{
  "hidden_size": 384,
  "n_experts": 32,
  "n_empty_slots": 4,
  "normalize_top_k": true,
  "norm": "rmsnorm",
  "init_std_up": 0.0228,
  "lr_mult_down": 1.5,
  "schedule": "wsd"
}
Below are experts of layer 8 (counted from 0) of a mixture-of-experts language model. Rows are named router (the router's row for the expert), up (a neuron's input weights, with its number) and show model dimensions 256-319. Each number is 500 + 50 x the weight over its row's rms, rounded and kept within 0 to 999. Numbers have three digits each.
After each expert's rows: "gets" lists some tokens that make up at least twice as much of what it gets as of all text. This comes from a sample of Wikipedia text that the model never trained on. Tokens count by the router's weight.

# expert 26
router:360608437555463546513593574546554570468520457483529410508432477509577554484474495453484534570547431560495494461399346510520562495420520516497390546493568459520586502455564483547513511530495506
up0:526423482483439504482506429436531534554440374537569522366555515570571530583588509504550546481503503494545572577502515496456496473476503473461527537557476478566584427557436554451473492561503462
up1:450488511546507419423446549537463494509467474579483482410439542592503543516543571470520432563532497543409633528485578450460511597483527440511484541505479493551531457455435504433557473513509522
up2:531531521582414540511593489544428474512521435505581528524491512515525545445355502447487477568583432483480533484536474489445535479492547557361490459466499498548462406536513476562559547569459507
up3:465479469491454536480454561487521641470527446559557460461562503548516508456424465547578519540480425520500484503550535440493512488501520563479534460493471548536530432469439539618495484545486430
up4:487474478581499459593392539563569598514540564478486494608550667443480504498501499450484519513537522422438455546482514468523420507411525457458555457483598438483459471484595530438466540543490498
up5:498483470503517464626500522461545539452421500455494492528434626433539522488400473478454672484498494494591436539529489574492512512527603545539568528503552515555514513527419489519544508482481538
up6:491516429589499433474475557536479491484502505476511516510475473548511516509501491502517556483487545547474591513399497450409440461447534468485419490494575448472509485417585512567644492455471459
up7:483539461479527584438527438447459495468558479454478447498451480492529505498375460605510568541479502521456451505477615600479503557514538473491434448572521445539487511558503586540507497467503482
up8:417496391517438486486468438578548496495468480479516421438400520552513491531594568458510540486491470474390517464490422474564453515450470571451568466530499457520495445456518507535559455501529449
up9:530593507469556489542507551534546491495538449433486518582513552672504539502541489467422342496523531475433519431490483547502404518472542476463549513544513441457499447460519531543512478495504494
gets: "-", "|", " as", " |", "\n", ":"

# expert 29
router:443552489512576470475607605458488496504528466504539489428477496539490469526494455487422491615448455437483467544464487532537518445441614552427455462436507431510519489483443536533584486473474462
up0:444482530530517511549483429516529459488441505529483503467403564546468512404472501559514581506428430553466452524386509404453583540526508507500499467427487497477553520546411539421470486529527441
up1:500469480532521477463514496461485421454502522482570425543507550551514444454602451544460532516510483492444632546456564520467480484437426406436520500493485484513522565533509508495561474534498379
up2:479563504494471455453534569486478530460485485429526463548505485485440440569541562543567479534421534473519443504482471484513468383582466531525536375517489506469509524403614422550483530456501463
up3:417441541501517400522437492477557568554529561553506552511494520473479436499463576540454556533410491427476503488498530421573565501526502590364511535526464384547524449511479508512508515449484563
up4:432521474555597419558542590456396546473493587492542493518608492467432484600466517463576535525516453512473481477548458574480549572461486546485580488514449552595496555469531527548559538408527523
up5:492560497515567514490575528505546542431480476516469608442494522541465478536488511580532503515584486484469379508483572542494513424489470539533461446556539448419489443522465492587498504477441425
up6:493598449461509549519483572476568435471466496511466515441483540547523372428531562477662527509505500586485497448533474487379481550477571525521586498500558541351532499499584490622463468441471506
up7:436503397432519423542433518408494535526423532449499524353566560513436459577538584556446549559475496421547396540436431419489560577481484516426523473602491512460559527575501553443501491554536462
up8:516480520542456505516440458448500468521517530500482568546521508491593503583585449505554482518476470497474519487542518470551534536374513483494560580513460505487531500502544463493507562494615521
up9:485477460456668455485495543498487471500544517472466506575464382475495389574470395427556502588489448452420439515395417480502535489489570398370423504465450520582503424517539474543492497517504509
gets: "0", "5", "3", "6", "4", "7"

# expert 30
router:494542457475607552564593582525446560458560548467475455482485494490538492474502536475428512598429483591445445581495472454431511467400611504518491485598500508448547499487526501515569532421482418
up0:503514421435451462426512568468451434577372544504486505426519629447443499511521512471508495530514451557556423554437512509464452525371523529549508510465556468477579519478571423418550501543516452
up1:524415513473506530519487652574553603644511468494480467478542595455452511447552505466466498491608473496543568424480527495507538520561496505520486399439489499455488544560565496460442514493517568
up2:423537497438555597409456543474488489445465541488425400489509451493570541481552419365484490523518506482554450466451439463469514477440569480523528497474495480505536426477621515540467481494541618
up3:510568384501385513526466524404489636411537480566568552486456567517557532490565490533524479542572524494540477522485466433552579475439527535405415439484535539543482469485372553420505572471507393
up4:567436601519438464516563550515484465545497509485466474639390506379566562480453499530445545626494526468511562495501415518495522478391486547471533482513405495536436485514520509485495527508499552
up5:549459541553419473562405390371394549472441541458538591464536557481495559611487336510580529573533459533494470537468510508476555579467421464556490472547527566497605424486418471482418555526452498
up6:499550544547415555514559440464457478609495449486521498447431501497468456516474514510464518449529450550446500489579518503498515415536460517439452521487464504491507524487524531430488594561499501
up7:516466494489545562621486558405365525530475479486480467516449554418449501472467590499472545499556446495507511538491609455467563508489513473430581507488438465547481500481543505574441576532460550
up8:494530596439550427507488559539532471468444439526529494536569540504491571497493532518506488543452464470490454549496519515603495457489548592449568412419523605612522495452536584484497461487447542
up9:463394451542522558495444481443447494530551634483553452430471562477469481493524429532459525469537442577471502619487521385508476513496410479452555455558508590415487527476554519499435522496564517
gets: " in", " on", " at", " In", "In", " after"

# expert 6
router:418472395517578552468540528593512490546449462458570504453501500453437504474483477451457489500499417499526571524461531505479528503478455519398479473532436467488520466513422538544542503508440462
up0:511400591479534528467533551538350588489563446446558504510506530448595580494620497484474487553559515434537532493509415527462541536524512449567437428506532429549536497447460511542390505506575500
up1:465474533459527604447438480503675572577512521373572495533541511541466492488365527566458504480463464469487639562469490604509530484569455405404515466511428423490540431571532582579505541484443439
up2:415475535477490478464432459597482506464439376471515470447517560493493481505502571448447498492532450511543505528493520512567509553520442634385436394469560574515532507430515536551450502505543481
up3:446510490498533493458462586502443513514451403495445610545465559553560487475529396483445456498482460494518475521504440588463547582365405447379467514515414484514544496467471473495516450520496587
up4:514491512528497567515540482478525510582503430464573495404477510429455506536532516455482478518511521452437469472454443479511480498446396521495499438531472460525498477549507539503554478472438447
up5:434513509453475409552636513492447401561558580515583519511500560450492431528510517512528522506465441434480500478444519497468488487520445504553573526495447499446490433594506590518557495495419472
up6:463445511546630559462519423594412489503481469496561484469452584480490558463417515495427474532496469500489558472600545539588505583548481614528550444514455431484554462565497526447522510599508473
up7:526479549511574517410442490526470455525490526539443566447543487484498545489402527569544506503453479532550509530575530503465489538499406489496535459555556455465456494459542455526471509482545524
up8:401613518457424482580483516525476548555462461446554453489528429420548537445503472521567568634592462426441470466513432498486408515511535462585486509560429459485517390545560492468540480495582517
up9:490591436493554576523563456550483555502529485421445500392508530477433546555516514438523582513504436526482504529483392466465482522449506410499507519521583489595544479497502499589481529521509510
gets: " he", " He", " she", " She", "ic", " They"

# expert 28
router:458581474530505573513593498559472559497501548486496531450528487479577476536415505486458552533462593459478426472476450511440566518494498645469502509463537471587542495461462530534538484556530492
up0:490477552529521450538517496518553506550596446529491458446448446484513485434441516610495492436503514536444476587492458623527512541529521517493522525548471404424489566449492533463551469503501455
up1:504511463407392430415473431582461590475530466485528405549499499527563439489504465412516522496557445483441547529460442498497506586582474449431465447503473443429508525451538558541430487511526423
up2:445534438519460530487495476522485498521500355520498442568610510483480523547483509598487465543481523422492493491505489507484486529423516532488551595559534472492504577456500449477502505535534605
up3:552409466496484574441481554554498453512558507486567399463540505471530634548560517427417529480470505391522510441440395409538526608481467572421450523491486466519467551548561457424464437414528502
up4:468554472422446497512500453439429463458521540452457499458446574499595478553476486523480455613463471453449485519555539407522550539496520460487502541517584505476554590495581586471530602507512439
up5:487659525520512549414512520460468553541526552506518501457496528445538507573485590443476476536486585463435442544459471293425473498386509471554520401421505461481490527491502438496403435553559531
up6:483580520518536483548540557507498586531586544490558462559402525470452539525522484425545442535452442419495438517483456466511511515546498492470572438530505525488524439554551505558414678583564458
up7:503529539451520522422497536398528500572504480484522534419583468465552535656343467491544494520555475571475453548442552437432441438543446496448434590511380472510518530536538485483480489416494488
up8:433418410504421571423416451535470549517446487471534434434493588540424527477540543529462379499507430500428387542500510564537473541443548541448521418587535492542490587475474494566474445516482478
up9:514530453446468491504472438471518453352567475536496538493444448565599522532478441492526548486495497511465526512516452414463548609541434487525509492457440440463549555508565486614490481558469469
gets: "2", "3", "1", "4", "5", "or"

# expert 18
router:458459465462469470543585513573539528535508533435568469478518342453583532490420527408477518498485516563414463534482467509520570534464583537514460532498566484427521500462492525509453491473498465
up0:525489481458539527521505516441431579476474441532504500467536507584611515574496523503505502466494526557602415459467529548527316382457504460479420473533474478508565504545490448484594487440441422
up1:412525523589461453511547489486514399514482531436469487540544501441535442453413490414483521523490473568525586495469466511546572587421454508551570547515523437420466468482555449497406560569576538
up2:477391502507472464609503510534557462451499514394533455481498368427485430498480555481499496456535468454448495483523563487445483486497467525502529428522533607447558510518549502555531566503449352
up3:445496471525491441438533608437530576529485474560548505469431487418570456512460551398517480555496517461459514393462576546456492532517529496529468448499544545510551585508405527530366415518542464
up4:546453443536543565494491553548538460460561544448553543555547500472562582492374486487439489593529406541442485502466503510454562448502466431574461544494464426461490453554508467625557462525504539
up5:516518538510547416529487472582440504451470466481510614579567494493505481570465510471458475543492459527501510499442425471581492481491540492383424559519483440518602415576541465421497500524386657
up6:451505441562519525443512503539550462514482475458507416493528473547470507520497502540551502565408482518591339521461525453457521544339561448553465537545565481401469438493515449515514501491510404
up7:493564460509450517505519474508486528540481463538509605476479454492525562462398526569548459558575389484485552493544416499537539467503491464497492529576589389527582525466492553649471515511644424
up8:499538439445510571514480517457606444447504419487511482535529482468522479494447520471540635514414494526485402494461455420557500510469456493499519543515407439447601473551509482542482559481449408
up9:481531459526487588451525516563538409515416517507462586454496501431452496474446548598488456517390430447499533452479469635524506573466475548496521505530536499548420469503662445546525492528468519
gets: "–", "-", "y", "°", "at", "%"

# expert 15
router:517642490572518583551496521612502493439540458520564416464536405545511439574411448384520503588434568578476529501482476508466533501498497461538559364471503472504543469515517527504455478478515428
up0:490492515499416552434472498492568578512524487503492486527467446508587554510508562606481464557447361486525460519524466563445540426521517468317512549543435429443510495511400519477498496600541449
up1:477475465496569443455443494478526566535463433432467520456431481545429547470551361474505586513587501620500440548482535544450498484554368590455519529476535518485407461525507479475570486520488548
up2:520536445515423558501457453455518459506450516514447487464510508489539534432449494458480434448460539444578515540479484487422534386566533526558458510570477558496501455433462603469456441548483449
up3:491538539434567473537480487443522423441555502434532474599541578523462456446489361484556584578470529465520467525477419436501435548540436539470503455506458479466583448504581550507477573526559509
up4:542463549492475451545525466504463492434499482465542518542504453517462486486531582421467455543461580557433587540535492483455449526424546491543555557465426659451530545581541543550551558508583544
up5:608521517481556495489547543611552475393476517501569457484540516515523499509500485517464461503573521525475471469461505575474454498410599571535498535435500446573537479574560465491360534488523463
up6:506525492579488548452511545458549576460529558458503554473517523550392459518440540556605404601537425493462451516495471560515457496444494464509528481539475607461521523452527537517427476525451518
up7:524560562513563523514529453554500476542539541477554436434460494536478454511456491423506514496485542517563462393436490590444556517443619442530445534524482479443505542547531505532392443532535533
up8:563476487503490478410539501428545524504491354518503526426465594488494514562502507482434575458590491593364484470449510554563516434417499525490511502412523535578468467456417449497541512569462512
up9:540548535507558507499592520522515561479618422427554540515462449455508497573456505499524516480490543586509477507515460445415530525521502518449520443569446479502507548482500501559462590423502450
gets: " of", " for", " by", " with", "==", " to"

# expert 22
router:388451498521462467514607482509479495542578540515546501423513387527449518460543481426499517555545526541502566486379488515536535485464541570414493540511554552505555505528560488578508496460552393
up0:439529515489476546472537476547484550557489524489526514481466452447554540524513507463506438511568544480492638515414401526455480464484490464450586463513642396551522455498497505554525459504566529
up1:461490441515523548518516472465531529537497524547465538420578560463574471434462507514510530443545532510487510490480522539420478598447530493553413502497453525493434464540561365491515601462443545
up2:417464460469592498527489501518514578561502523461439644517506460538590476472528504499489505570463482528575475477549566532500499525510520438478599515476445626419509474456523498561536482491497491
up3:550499426534492557557440490515441383432568545492521469523504506505527494559524523504547502507546410482506707527497539490469562469465457508548454441456407499528499521506520550568539508553492502
up4:516437555464453494471553574523511418478572594519500440460486537561437531500498532473569495484481471508558545469569521518422511482466582486554496495518525454511529550425556465557487392452433434
up5:493495410505502521475472550529517411508572646499465453513484431546545397535483545462558452518514544540516518530444481439509501499548493432358533606505530499462483408408561567433498593484507534
up6:519482547504522383470582488540492460509463517467511445418507424570459459499442490486535489427474523486498585475547500522399557447540486370500576520565495631471479472545543401453522474528511480
up7:519541410436424414663534493547491444467486525478602495474564558491528628509504511452409523579485512504598496434574527503444493540532510588446539491456545532544517632443492484497492535419476505
up8:591539411540566547593546493549469419441562450508450469510490453468417520502559536505399555575411483502518574545550491453486462509530524497467445558491375559462506421446457431526452550421529485
up9:459480442497485476431466511529517466436544404548482539518509492520501503518552534450600437522499459504551470508461476558466551514435557506397433455475508473482515523488541567565456537492549523
gets: "9", "0", "1", "8", "2", "7"